config = dict(
    n_layer=20,
    d_model=192,
    n_experts=32,
    experts_per_token=2,
    d_expert=144,
    d_shared_expert=0,
    activation='swiglu',
    moe_layers=[0, 1, 2, 3, 4, 5, 6, 7, 8, 9, 10, 11, 12, 13, 14, 15, 16, 17, 18, 19],
    router_score='sigmoid',
    normalize_top_k=True,
    routed_scale=1.0,
    balance_loss=0.00238,
    balance_bias=True,
    init_std_router=0.0365,
    lr_router=0.000629,
    vocab_size=3643,
    norm='rmsnorm',
    norm_eps=1e-05,
    tie_embeddings=False,
    optimizer='laprop',
    lr=0.00118,
    beta1=0.9,
    beta2=0.99,
    batch_tokens=65536,
    seq_len=1024,
    train_tokens=392600000,
    steps=5991,
    dataset='wikipedia_en',
)
Below are experts of layer 16 (counted from 0) of a mixture-of-experts language model. Rows are named router (the router's row for the expert), gate (a neuron's input weights, with its number), up (a neuron's input weights, with its number), down (a neuron's output weights, with its number) and show model dimensions 128-191. Each number is 50 + 12 x the weight over its row's rms, rounded and kept within 0 to 99.
After each expert's rows: "comes after" lists some tokens at least twice as common just before its tokens as in all text; "gets" lists some tokens that make up at least twice as much of what it gets as of all text. This comes from a sample of Wikipedia text that the model never trained on. Tokens count by the router's weight.

# expert 15
router:59 54 49 57 55 38 60 61 49 41 53 59 50 56 29 44 69 60 64 46 54 49 39 57 59 38 65 59 35 64 17 47 73 54 28 66 41 34 34 47 33 45 32 54 33 60 58 45 59 51 48 54 32 48 45 72 56 47 36 53 45 74 33 41
gate1:53 40 46 44 62 46 44 50 62 51 58 27 50 50 45 25 52 78 54 68 61 24 73 38 44 62 51 56 56 64 56 36 54 58 53 33 31 64 54 69 38 52 54 43 49 45 74 76 40 47 64 46 47 53 46 35 58 46 54 53 52 51 59 60
up1:65 56 45 63 64 37 54 71 40 36 48 72 44 49 58 35 46 52 51 51 59 35 72 36 40 61 42 44 44 40 51 58 37 48 58 31 51 53 45 50 36 42 36 42 42 61 66 53 42 53 45 44 70 44 58 55 56 55 63 59 46 54 36 47
down1:67 39 48 51 44 78 53 51 58 39 41 59 47 51 51 57 75 60 54 52 65 62 71 45 37 46 46 21 41 30 63 41 55 40 47 55 49 60 38 45 38 40 41 62 43 53 42 66 46 45 30 27 36 27 34 37 54 46 52 45 28 35 53 64
gate2:68 76 50 50 66 33 68 70 55 35 30 37 47 51 53 36 57 56 54 55 43 41 47 67 40 41 61 69 48 61 44 36 62 64 43 51 49 42 42 53 62 62 43 62 48 74 57 47 57 54 49 43 64 35 61 74 46 50 56 63 62 45 51 75
up2:37 32 31 55 40 53 53 48 62 48 48 53 67 62 48 56 65 43 49 58 44 38 35 47 55 62 65 31 71 74 36 46 62 47 40 43 38 35 37 56 50 36 43 53 55 43 39 58 69 50 81 64 49 33 50 82 54 45 51 53 60 57 38 53
down2:55 53 66 52 46 59 60 41 33 57 64 46 45 57 52 35 55 44 52 30 85 51 42 81 31 69 57 53 43 36 53 50 60 79 57 46 48 30 62 50 71 69 33 35 45 50 34 50 27 42 23 43 60 62 53 58 48 60 50 44 57 48 60 63
gate3:49 48 25 57 50 51 70 32 40 68 56 70 59 35 32 31 43 41 49 82 42 55 59 67 66 46 41 61 69 63 52 52 31 53 47 57 34 41 50 36 34 28 63 35 45 44 39 69 54 53 58 48 58 49 63 42 49 39 45 45 41 56 43 40
up3:62 59 31 46 40 33 47 29 45 43 55 67 41 60 41 60 62 40 54 51 39 70 44 51 56 30 68 38 61 56 45 49 59 55 34 49 48 59 54 38 63 29 48 50 47 61 71 51 59 55 50 70 31 66 55 40 48 32 50 62 35 75 53 54
down3:52 55 44 63 67 64 38 31 73 42 35 42 83 43 54 64 54 75 62 48 41 59 47 40 34 54 25 37 49 62 66 50 27 32 54 55 60 36 34 42 52 46 79 54 41 55 50 61 45 54 25 44 44 43 44 43 66 62 45 48 56 64 50 53
gate4:59 65 57 53 54 68 56 47 34 38 32 61 54 47 36 48 42 49 58 32 72 47 31 63 58 63 51 55 37 76 54 40 59 31 58 55 54 59 49 59 66 60 58 54 69 63 33 46 35 49 51 55 51 31 40 39 51 68 44 36 58 49 55 52
up4:66 37 46 54 31 36 44 57 54 38 41 56 51 56 34 51 52 58 66 60 35 58 42 61 58 41 63 52 45 46 63 50 66 46 46 44 60 52 54 28 55 45 23 51 47 65 49 36 43 59 53 52 53 68 36 40 48 77 53 46 62 55 00 36
down4:50 62 52 63 63 43 48 49 28 40 63 48 49 49 51 46 31 60 40 40 46 25 35 54 48 50 46 55 72 72 42 39 44 59 50 48 42 52 60 29 61 38 51 26 62 60 53 57 51 62 30 42 45 59 31 37 54 81 51 31 36 25 24 57
gate5:46 61 41 56 66 59 61 60 59 53 52 53 59 60 39 65 49 61 40 63 43 34 54 53 38 56 45 58 66 58 64 65 50 48 52 58 43 49 45 43 26 56 43 64 48 43 38 40 62 53 43 32 78 69 37 56 54 59 52 55 48 50 34 34
up5:48 50 36 66 50 58 43 36 65 70 35 55 21 55 68 53 55 76 60 40 52 38 39 50 51 45 58 71 62 56 62 40 59 54 44 48 46 56 39 84 53 51 35 55 31 55 42 61 45 60 43 64 52 54 64 34 48 53 47 40 46 41 45 55
down5:80 33 74 36 64 64 42 49 59 49 56 57 63 48 81 51 55 61 81 58 37 53 55 46 53 53 41 51 59 52 45 33 46 67 67 54 53 56 37 65 55 40 40 56 47 39 46 27 36 63 40 38 53 48 49 42 54 65 39 56 51 64 33 42
comes after: "\n", " |", " |  |", "| ", " United States", "ebsite"
gets: " |", "\n", "-", ",", ":", " of"

# expert 2
router:75 41 47 69 52 53 47 64 35 24 46 50 54 52 42 53 70 55 61 45 49 61 63 27 39 38 45 43 38 64 57 47 82 70 33 62 46 52 55 55 40 59 56 51 32 62 56 32 70 63 39 56 45 55 42 60 43 36 39 49 35 48 53 43
gate1:55 48 55 70 54 56 36 54 48 50 41 54 50 43 66 32 59 52 72 64 45 39 51 45 48 49 36 71 31 54 44 61 53 56 43 35 49 44 65 37 81 43 54 40 53 42 46 38 67 59 44 76 64 45 37 56 58 41 50 59 49 43 69 53
up1:58 49 36 52 56 42 38 48 63 43 34 44 38 49 61 43 48 71 49 38 37 61 43 32 53 63 58 43 32 68 54 47 56 39 55 38 42 52 56 41 46 66 64 63 54 32 54 56 53 32 60 54 22 42 43 50 64 47 54 41 44 51 29 50
down1:41 65 64 65 52 55 60 56 28 54 50 40 47 36 46 46 28 37 38 39 68 62 63 47 74 46 43 32 57 52 60 52 61 34 48 46 67 41 46 45 53 61 35 53 68 24 53 50 50 48 52 53 50 41 67 70 43 28 72 69 52 38 52 41
gate2:61 48 40 54 37 49 57 62 35 45 67 43 69 59 46 44 46 45 47 35 63 36 58 67 55 73 23 42 70 53 65 54 63 57 40 61 36 67 44 31 29 52 42 50 62 48 48 55 51 66 35 52 67 35 64 55 66 44 44 38 56 37 24 37
up2:57 30 62 45 50 72 50 47 47 53 58 57 45 50 45 69 55 36 55 48 57 72 33 44 43 48 78 25 44 59 35 42 37 35 58 54 69 53 48 50 58 43 43 42 60 45 30 71 52 50 51 63 47 49 52 56 59 40 38 57 49 44 42 44
down2:52 40 43 63 82 68 52 72 50 49 60 67 59 43 62 43 51 44 57 68 44 35 55 46 33 46 21 46 41 27 66 35 62 42 52 56 38 44 58 35 59 43 29 61 39 73 29 44 36 40 53 57 49 51 32 44 42 37 44 45 62 50 52 46
gate3:57 50 62 62 61 27 52 49 54 70 25 55 56 59 55 46 41 55 53 38 38 33 43 43 27 61 70 51 40 39 52 28 46 44 59 66 53 37 40 61 51 57 56 51 56 43 07 49 46 33 56 31 37 43 59 46 40 34 38 62 55 77 43 59
up3:80 40 36 56 67 31 73 64 49 64 54 37 40 71 55 42 38 52 50 48 55 61 59 44 46 57 34 64 51 51 27 50 35 55 46 48 37 31 72 34 42 49 36 62 28 51 52 28 57 64 53 48 53 35 55 72 49 36 60 43 44 47 43 58
down3:43 52 43 42 58 50 50 40 41 63 51 40 36 37 31 46 20 37 36 43 16 36 52 54 27 42 50 58 53 63 44 53 42 44 42 49 17 38 53 49 39 52 43 36 54 37 37 46 51 43 48 43 43 52 36 40 59 57 50 44 35 54 43 55
gate4:65 54 50 41 57 44 48 80 65 34 37 44 57 53 59 32 40 39 49 55 45 58 65 31 39 62 70 23 37 49 29 39 63 59 42 55 58 65 61 55 43 50 51 59 43 53 40 52 49 65 37 43 54 52 27 46 54 50 31 50 58 73 37 33
up4:64 49 25 73 41 51 46 40 50 39 50 44 60 38 37 47 54 30 62 42 51 44 48 49 63 48 36 43 54 69 51 37 33 56 34 55 30 50 36 36 61 28 41 67 48 69 62 34 62 55 45 35 39 59 52 35 51 45 27 37 46 51 34 65
down4:49 29 39 42 53 63 38 51 50 60 36 35 38 66 54 33 72 53 44 42 39 47 48 53 43 33 52 71 45 62 52 53 61 53 78 29 44 39 45 41 42 67 45 37 39 30 56 44 50 45 71 59 38 57 64 60 56 62 56 75 50 29 55 54
gate5:52 40 49 39 39 36 39 52 45 37 44 63 68 58 37 46 50 57 56 43 34 75 64 29 62 33 42 69 44 48 48 56 51 52 37 52 52 65 66 40 57 61 48 34 63 60 65 51 26 75 36 67 30 60 45 72 51 58 56 68 41 47 57 55
up5:31 57 58 56 49 45 80 60 44 63 70 65 58 42 43 40 40 69 63 58 38 58 26 63 48 46 52 54 59 45 62 48 45 40 45 45 39 63 41 26 43 45 75 62 58 36 40 51 51 35 47 44 53 67 45 40 38 64 34 45 55 61 65 37
down5:43 69 57 65 48 56 54 55 53 59 68 71 44 51 53 44 73 41 68 57 41 66 59 49 63 69 30 46 57 52 65 61 64 52 37 38 73 35 43 38 54 36 79 61 33 55 61 39 68 44 40 44 62 58 46 45 49 40 73 37 40 61 51 63
comes after: " ", "2", " in ", "1", ", ", " of "
gets: "2", "1", "3", "6", "5", "7"

# expert 6
router:52 49 52 67 40 37 43 58 43 39 47 45 42 53 35 47 69 33 68 50 57 48 52 48 56 56 57 61 33 60 56 45 65 77 31 47 50 58 51 61 32 45 54 52 39 40 59 39 59 81 45 54 48 50 55 56 66 24 39 49 45 60 45 37
gate1:54 60 39 54 61 60 57 34 15 55 53 71 55 42 33 38 47 62 30 38 63 56 49 50 23 53 39 41 52 41 66 48 48 44 51 47 59 61 80 67 46 55 56 63 42 49 44 15 64 41 69 49 65 60 42 70 45 55 66 74 28 67 54 42
up1:50 72 46 57 53 38 43 14 27 36 50 45 49 47 47 62 53 75 54 48 49 60 56 49 20 67 50 38 40 53 56 62 71 44 58 27 52 77 47 51 47 40 53 51 48 49 38 42 66 52 42 71 51 45 64 70 68 66 37 81 36 57 54 63
down1:50 27 53 53 45 52 47 36 63 50 69 31 54 55 61 45 40 53 27 66 44 58 41 61 77 48 52 49 49 57 38 40 56 43 56 72 61 47 23 48 49 62 32 53 34 72 41 50 55 41 37 55 48 48 45 49 61 55 48 38 52 64 57 61
gate2:66 66 41 52 46 54 50 46 37 51 65 50 52 35 38 48 58 56 60 37 43 47 67 61 32 42 53 67 36 44 50 72 62 61 46 45 51 46 46 37 51 66 72 60 45 64 46 40 55 49 21 37 71 28 35 54 39 71 39 21 70 63 42 50
up2:80 52 66 48 51 35 50 56 51 66 63 69 65 53 36 63 32 47 59 31 42 48 53 63 57 71 51 39 37 30 56 28 56 30 59 34 51 44 47 38 40 33 64 37 45 45 57 47 54 58 51 51 57 52 47 38 55 73 52 57 42 76 22 40
down2:66 62 39 69 56 50 33 35 38 54 55 49 37 61 30 56 60 50 34 43 65 63 30 36 28 68 60 35 54 29 43 41 61 55 39 52 59 38 56 57 46 48 69 49 40 65 61 48 49 43 55 40 50 57 40 52 53 46 57 69 57 60 76 47
gate3:36 38 59 47 28 78 43 37 50 59 41 47 54 62 34 44 57 51 47 64 52 60 54 73 59 43 56 54 54 48 41 56 69 33 59 65 54 54 58 27 46 46 38 55 60 49 42 60 60 49 60 62 44 54 59 72 46 32 35 37 40 35 50 40
up3:67 42 61 59 56 49 57 34 60 30 44 56 50 65 76 45 43 49 48 39 54 54 39 40 57 49 34 69 54 77 31 53 62 36 48 46 30 55 48 55 19 60 62 42 53 57 44 74 43 35 58 56 58 55 29 49 21 73 48 51 47 50 66 67
down3:47 42 42 47 15 63 58 39 49 21 28 33 46 39 75 59 69 42 43 49 55 45 65 58 40 51 54 40 46 48 63 33 60 54 58 60 40 39 51 54 36 49 33 35 45 48 47 52 44 58 42 68 46 60 58 44 40 53 32 41 49 37 53 34
gate4:35 61 47 37 53 50 48 54 47 55 47 41 47 51 53 62 64 52 52 61 37 52 27 59 69 56 41 59 51 64 19 75 34 57 49 56 52 78 68 31 38 41 48 52 42 22 61 46 71 48 37 49 58 38 33 54 47 53 67 48 48 66 47 56
up4:44 41 36 49 55 51 25 40 39 28 30 55 34 59 47 40 48 44 53 52 69 77 49 35 55 61 48 37 57 66 37 44 49 56 52 40 41 37 62 55 42 59 56 63 48 44 28 33 61 56 44 37 60 45 36 56 50 51 47 36 58 52 58 45
down4:52 68 79 38 43 44 52 51 60 45 47 56 69 62 52 62 19 44 45 63 32 35 47 72 49 59 39 45 39 61 62 63 22 38 40 64 35 45 28 52 46 62 51 33 43 57 49 75 45 56 59 33 57 46 62 42 53 42 41 39 44 62 42 59
gate5:66 33 54 46 43 48 57 54 56 52 42 40 38 48 50 60 59 46 44 63 15 36 57 31 31 60 47 56 22 42 55 62 62 33 66 40 54 71 76 59 55 54 46 48 73 47 52 47 48 46 68 75 61 38 38 63 47 50 64 50 48 72 52 52
up5:37 58 46 45 56 61 58 53 49 62 46 25 48 54 54 48 42 68 41 50 54 56 60 52 66 46 40 58 64 49 28 32 39 23 32 41 42 49 41 62 36 47 55 48 22 45 45 33 62 46 52 42 70 48 63 53 36 52 26 58 53 38 48 59
down5:70 44 46 68 52 11 47 38 29 60 50 44 70 58 61 35 37 44 49 61 64 46 53 49 56 39 57 40 48 42 39 49 69 75 54 44 44 69 48 70 37 48 55 34 42 43 40 33 36 60 64 61 40 60 37 67 80 38 62 46 63 37 53 65
comes after: " | ", "2", "–", "| ", ".", "; "
gets: "0", "1", "3", "2", "6", "4"

# expert 1
router:67 42 51 57 46 38 53 51 33 35 33 57 47 55 43 49 66 58 82 55 57 65 55 41 51 38 58 54 43 54 52 54 50 58 36 49 64 35 44 69 35 67 53 50 30 52 70 41 56 42 52 61 50 57 50 57 56 27 52 60 59 58 64 35
gate8:71 27 41 51 62 42 51 42 40 55 24 55 54 61 38 36 39 66 71 54 50 40 67 42 46 39 69 40 57 44 77 55 53 53 22 69 25 37 47 58 55 38 50 41 69 45 65 54 45 62 58 48 67 43 62 58 62 38 41 64 57 62 60 54
up8:62 40 57 43 38 42 24 48 54 54 53 37 39 63 59 46 46 29 70 65 34 34 49 38 75 49 38 44 25 42 50 50 52 70 52 63 52 57 73 53 43 43 43 49 53 33 64 60 32 65 57 47 58 56 43 58 32 50 44 49 50 83 59 40
down8:43 53 60 35 49 43 50 46 60 48 84 37 31 29 42 59 42 55 67 54 40 49 62 45 21 21 65 43 50 54 41 60 70 55 44 42 38 65 41 59 60 46 41 59 40 27 69 43 47 41 56 65 24 67 63 55 44 49 42 59 51 36 67 45
gate9:64 34 69 60 64 43 39 61 43 45 31 63 50 60 31 49 49 32 58 49 65 52 49 44 50 52 47 61 50 37 56 53 53 52 36 50 59 43 58 47 66 45 39 44 41 50 51 56 49 45 46 56 42 38 64 64 70 41 60 24 52 45 81 46
up9:31 34 43 67 51 38 31 39 40 55 32 54 50 45 56 48 52 45 38 69 65 37 47 57 80 48 43 63 50 44 41 45 34 39 47 63 54 61 50 47 49 43 31 53 51 42 85 55 71 52 69 70 48 61 42 42 48 39 70 47 52 33 61 59
down9:45 62 33 46 53 56 50 67 65 65 58 54 45 58 50 35 91 37 59 47 36 69 67 51 39 70 58 42 56 39 40 44 38 45 52 49 51 43 57 59 68 79 64 35 38 39 58 47 40 36 39 53 51 66 32 59 51 49 38 67 64 42 69 54
gate10:50 54 48 40 50 46 70 48 61 47 32 39 53 56 53 59 55 78 44 40 65 76 58 26 34 64 34 41 52 42 32 36 50 51 40 67 58 59 55 76 41 49 47 42 71 61 50 35 49 37 39 48 46 48 58 61 32 43 51 61 53 48 58 70
up10:51 48 70 61 40 11 55 31 47 43 58 49 53 49 32 52 45 71 66 46 38 59 45 45 30 37 21 41 51 49 55 57 53 42 53 56 67 55 31 31 41 44 32 42 52 37 63 51 39 56 52 64 46 62 57 62 29 40 65 49 58 49 52 34
down10:82 55 37 55 44 45 58 49 51 41 43 51 55 41 47 28 37 40 27 35 58 39 51 35 70 42 34 47 49 55 26 56 29 44 48 60 65 29 45 43 63 59 47 71 40 66 47 67 60 51 35 45 37 40 53 57 54 49 54 45 71 49 55 42
gate11:55 50 44 53 53 57 66 57 47 51 43 56 58 54 46 54 45 52 36 48 45 46 54 67 27 52 38 25 58 45 52 57 38 53 53 50 32 47 63 48 69 44 76 61 39 43 45 41 43 52 48 45 63 37 44 51 58 45 52 68 42 47 57 39
up11:50 54 26 64 54 59 58 58 43 36 48 41 41 69 41 51 37 55 52 34 55 56 42 52 74 66 47 81 58 70 46 39 70 42 21 46 56 59 56 61 27 59 47 48 46 34 59 41 28 38 56 49 46 32 36 41 52 55 45 39 43 56 54 47
down11:41 47 41 46 57 30 49 54 52 34 60 56 54 70 74 26 49 61 46 40 38 69 31 72 39 37 54 37 54 41 54 49 59 43 29 76 56 47 49 44 54 33 48 30 57 55 34 59 53 45 65 64 53 54 40 55 43 33 49 38 52 51 47 52
gate12:51 29 38 61 31 51 53 48 63 65 25 49 58 46 43 51 60 60 52 59 51 53 48 46 47 54 47 77 53 38 63 61 64 65 35 44 64 55 69 61 48 43 62 57 50 55 42 33 67 38 41 64 32 59 53 59 41 35 51 59 51 46 39 36
up12:41 68 43 48 56 40 41 59 46 41 63 48 42 52 56 44 45 50 50 47 58 37 65 48 15 52 38 28 44 68 43 64 50 39 58 29 46 34 54 74 25 17 51 71 65 58 70 45 41 36 60 40 68 37 52 49 54 56 68 44 55 26 53 71
down12:43 55 61 56 45 71 49 57 44 53 53 61 49 38 35 35 39 57 49 44 61 57 58 35 41 47 32 47 55 71 29 55 70 33 58 64 42 67 69 34 32 60 61 67 74 47 43 48 49 54 40 48 61 39 55 55 36 50 50 31 59 59 42 43
comes after: ".", "==", ")", "\n", "\n\n", " =="
gets: "\n", "\n\n", ",", " N", " M", "M"

# expert 8
router:45 46 42 45 52 36 54 72 39 33 33 38 53 47 39 44 59 45 93 50 52 69 54 36 53 44 47 44 52 65 56 29 61 74 43 57 45 54 50 54 27 75 44 58 38 51 70 36 60 86 31 59 62 43 35 58 48 43 41 39 47 63 35 48
gate1:40 40 24 32 62 34 36 45 37 66 51 45 65 39 34 58 57 54 48 39 50 53 40 44 56 32 47 59 51 45 52 57 46 43 38 56 67 50 56 61 43 36 46 67 47 50 61 49 41 70 82 67 27 66 48 55 57 36 64 48 82 62 70 61
up1:48 47 36 48 59 52 61 59 58 47 62 27 33 37 59 67 41 46 45 54 50 72 36 54 58 56 44 26 39 30 50 41 49 56 47 37 50 51 51 62 50 57 54 45 38 17 26 41 38 32 53 40 74 48 37 55 50 45 43 32 67 74 33 51
down1:43 39 67 56 27 37 72 70 73 67 20 60 53 54 68 54 71 55 35 52 54 41 58 53 41 62 55 52 52 26 72 55 33 57 40 62 57 56 26 55 70 39 53 64 58 58 25 61 54 50 66 50 62 52 32 39 57 53 39 66 51 53 47 55
gate2:46 62 42 53 64 54 64 50 45 43 31 53 56 52 68 51 43 72 58 30 61 58 56 44 49 43 37 53 49 53 39 50 24 35 42 56 34 50 54 61 50 60 46 58 59 61 61 47 57 67 54 64 53 67 32 36 50 54 54 29 46 61 50 53
up2:59 55 48 26 70 36 63 61 70 47 43 27 60 38 49 24 49 28 59 77 39 58 56 59 48 54 42 47 40 18 26 62 48 67 49 58 65 38 49 52 62 32 57 44 48 21 33 56 62 46 52 48 39 38 53 42 36 43 56 47 60 52 39 30
down2:46 62 61 57 32 35 50 53 40 51 43 46 42 53 28 51 84 54 56 59 62 57 64 31 56 45 58 50 42 56 67 63 41 61 30 47 30 44 58 38 58 55 53 41 66 48 55 35 30 71 48 41 64 54 51 44 39 45 52 65 67 65 61 46
gate3:48 60 31 51 51 47 64 76 53 35 51 48 48 44 49 44 53 52 72 56 43 60 43 75 42 73 54 62 40 58 37 35 68 51 61 32 56 38 53 45 50 36 40 54 41 22 30 27 60 36 46 42 47 45 37 37 40 69 51 55 65 29 34 63
up3:33 37 77 59 59 58 57 36 65 57 43 47 60 53 69 59 43 53 62 49 50 60 28 51 56 13 30 62 20 42 45 74 40 42 51 66 42 44 28 44 47 57 61 42 52 51 70 63 70 44 60 62 59 43 52 66 38 42 40 42 36 50 29 35
down3:47 58 58 34 43 60 36 43 49 60 56 27 54 41 69 57 37 56 39 55 46 56 50 56 82 53 44 46 28 53 28 57 30 36 60 49 49 55 65 37 51 59 59 39 50 40 49 52 66 55 58 59 64 40 42 36 36 48 61 59 61 53 61 40
gate4:54 52 46 47 33 38 35 61 61 49 48 44 52 52 43 87 47 53 66 35 45 45 47 44 53 41 54 59 31 46 30 31 76 32 42 65 45 54 35 54 68 67 62 23 54 62 68 60 63 62 37 63 27 38 48 59 36 56 42 62 53 33 50 41
up4:42 40 51 64 50 74 51 51 55 53 56 59 58 62 91 42 46 52 50 59 51 48 35 30 50 47 68 58 63 24 43 56 58 60 52 73 34 40 30 40 43 42 40 31 39 46 34 38 49 65 49 59 34 20 27 64 41 53 45 46 45 62 50 40
down4:70 53 50 69 62 39 40 43 55 65 67 47 58 59 45 52 18 61 38 35 51 25 53 37 58 58 50 59 55 43 55 57 50 26 63 50 59 42 50 44 59 57 56 39 80 41 38 53 37 47 45 55 25 45 23 78 47 33 58 58 60 59 48 44
gate5:64 62 68 60 53 70 35 28 48 49 66 24 42 51 33 38 45 56 62 69 68 66 58 20 50 54 55 66 62 52 53 57 39 36 46 52 46 23 46 49 43 51 31 55 60 37 46 55 58 62 37 38 44 39 62 59 39 41 57 50 52 67 39 44
up5:49 40 39 47 52 44 48 35 72 57 37 49 41 61 65 43 62 48 37 51 32 45 46 33 33 57 40 65 41 84 28 39 53 45 46 65 57 62 52 61 72 47 48 34 36 51 25 41 42 35 56 48 45 71 46 69 65 43 42 59 40 61 58 51
down5:72 69 38 46 52 50 51 52 46 42 52 47 63 39 40 53 24 56 57 62 57 39 38 64 44 47 38 70 66 54 44 51 82 66 64 47 50 39 30 47 56 48 44 62 45 65 42 30 55 44 51 32 84 41 41 44 48 47 72 55 59 61 52 58
comes after: "1", "\n", "0", "3", "6", "4"
gets: " ", " | ", "–", " (", ", ", "| "

# expert 21
router:82 37 42 36 38 55 48 61 39 35 45 57 34 50 39 42 74 34 72 56 47 50 38 41 39 32 46 53 39 66 54 59 66 53 38 69 51 54 38 52 41 63 55 42 40 61 62 38 53 60 49 50 46 60 51 63 37 46 32 67 44 58 43 24
gate1:32 44 42 37 59 59 42 45 33 49 63 72 49 58 44 39 68 46 66 54 31 25 44 38 42 42 73 79 38 80 59 66 57 36 61 58 47 46 30 59 47 45 45 60 58 60 70 46 52 46 58 48 61 39 25 62 52 46 45 42 67 51 54 39
up1:50 44 42 46 43 64 58 61 28 68 38 65 62 39 54 32 38 53 55 68 40 36 26 26 38 40 49 80 54 72 54 70 59 33 51 45 42 41 55 57 48 60 40 51 65 61 71 57 41 47 61 56 43 46 36 41 36 57 42 51 62 44 44 55
down1:41 50 60 63 29 47 39 60 69 54 36 73 61 31 57 34 53 24 45 30 49 58 22 62 32 59 60 73 49 44 33 63 63 72 50 56 49 44 39 42 45 26 40 37 39 50 52 48 31 49 58 36 64 30 39 55 42 43 69 46 59 59 27 69
gate2:55 51 38 66 18 45 23 54 38 38 54 45 36 58 52 46 55 43 62 44 63 34 34 59 47 49 36 45 45 29 74 47 73 48 48 53 57 65 66 66 41 60 60 43 66 66 53 31 55 44 40 46 59 53 55 49 65 64 44 48 32 56 57 61
up2:54 39 53 50 51 43 34 60 55 56 32 54 40 36 52 67 52 43 81 58 31 65 44 63 33 64 55 62 39 65 70 32 52 39 48 50 67 59 46 63 62 41 50 42 55 53 44 54 57 42 38 62 71 46 63 66 74 51 40 51 32 47 69 71
down2:49 59 45 60 39 34 49 34 32 60 44 33 48 34 39 48 09 49 52 56 41 50 70 64 55 33 55 41 55 32 74 55 69 61 30 53 68 50 31 29 47 37 39 54 37 50 53 69 56 47 47 32 56 57 40 45 51 61 62 63 53 36 52 53
gate3:67 31 40 41 60 65 56 61 36 58 29 42 57 45 27 57 54 76 79 60 48 46 50 43 39 40 37 80 54 56 44 37 71 55 31 63 53 58 34 63 49 62 54 38 62 51 29 25 36 63 47 38 47 54 44 55 61 53 54 36 51 46 71 52
up3:66 43 59 47 82 54 62 55 53 52 57 54 28 61 39 57 31 44 60 50 47 54 45 73 24 54 47 63 45 45 60 24 55 40 50 35 62 51 37 60 58 38 59 43 54 65 62 33 48 37 39 54 72 40 44 46 47 62 61 52 62 49 63 64
down3:58 42 41 40 64 58 68 27 61 56 53 58 54 52 48 62 62 53 56 56 50 64 59 43 52 72 18 53 47 26 53 44 62 37 36 61 62 37 60 42 60 38 48 62 54 47 46 61 35 43 34 65 60 53 46 62 66 67 50 54 67 47 43 86
gate4:38 57 53 35 26 38 60 51 66 52 52 55 44 40 56 32 41 54 57 55 30 52 51 53 46 29 47 58 58 66 50 45 55 51 53 39 45 59 58 43 36 55 59 42 42 45 74 20 47 47 55 70 46 59 41 71 64 40 38 62 54 50 52 27
up4:57 50 42 59 50 35 41 36 59 49 64 35 68 62 24 57 58 57 36 41 61 36 58 34 36 49 64 73 41 49 53 72 49 54 33 47 51 49 32 45 51 38 37 69 54 28 36 47 75 46 41 53 61 65 44 35 54 56 69 70 68 54 75 90
down4:53 50 41 35 31 42 39 45 42 29 54 19 52 54 60 67 30 41 54 55 43 65 57 45 57 42 45 35 60 61 47 59 45 56 64 36 45 48 50 52 43 52 43 43 37 35 58 73 40 51 42 62 55 61 44 54 38 47 26 41 54 50 49 35
gate5:72 35 38 51 31 48 33 60 43 25 50 57 43 89 55 28 60 58 51 64 53 51 35 60 47 54 60 63 45 60 53 52 37 30 39 53 62 55 32 47 25 39 29 33 53 63 42 54 35 56 47 59 50 49 58 52 45 37 45 60 31 47 37 51
up5:51 56 23 38 42 35 49 43 44 49 28 47 55 42 45 46 45 40 51 36 52 69 73 52 71 39 61 32 44 47 39 41 40 45 75 32 76 36 30 63 33 48 52 32 48 64 65 52 40 56 61 34 37 45 47 50 55 63 49 39 42 38 32 51
down5:37 50 30 53 32 53 39 70 42 46 26 10 42 18 36 51 51 68 74 56 45 57 49 24 43 54 54 71 41 42 26 40 64 61 48 32 42 42 46 35 32 48 53 46 50 42 48 57 77 45 41 53 53 47 56 32 32 39 56 32 39 47 53 53
comes after: "1", "2", " (", ", ", ".", ")"
gets: "2", "\n", "1", ")", " =", "8"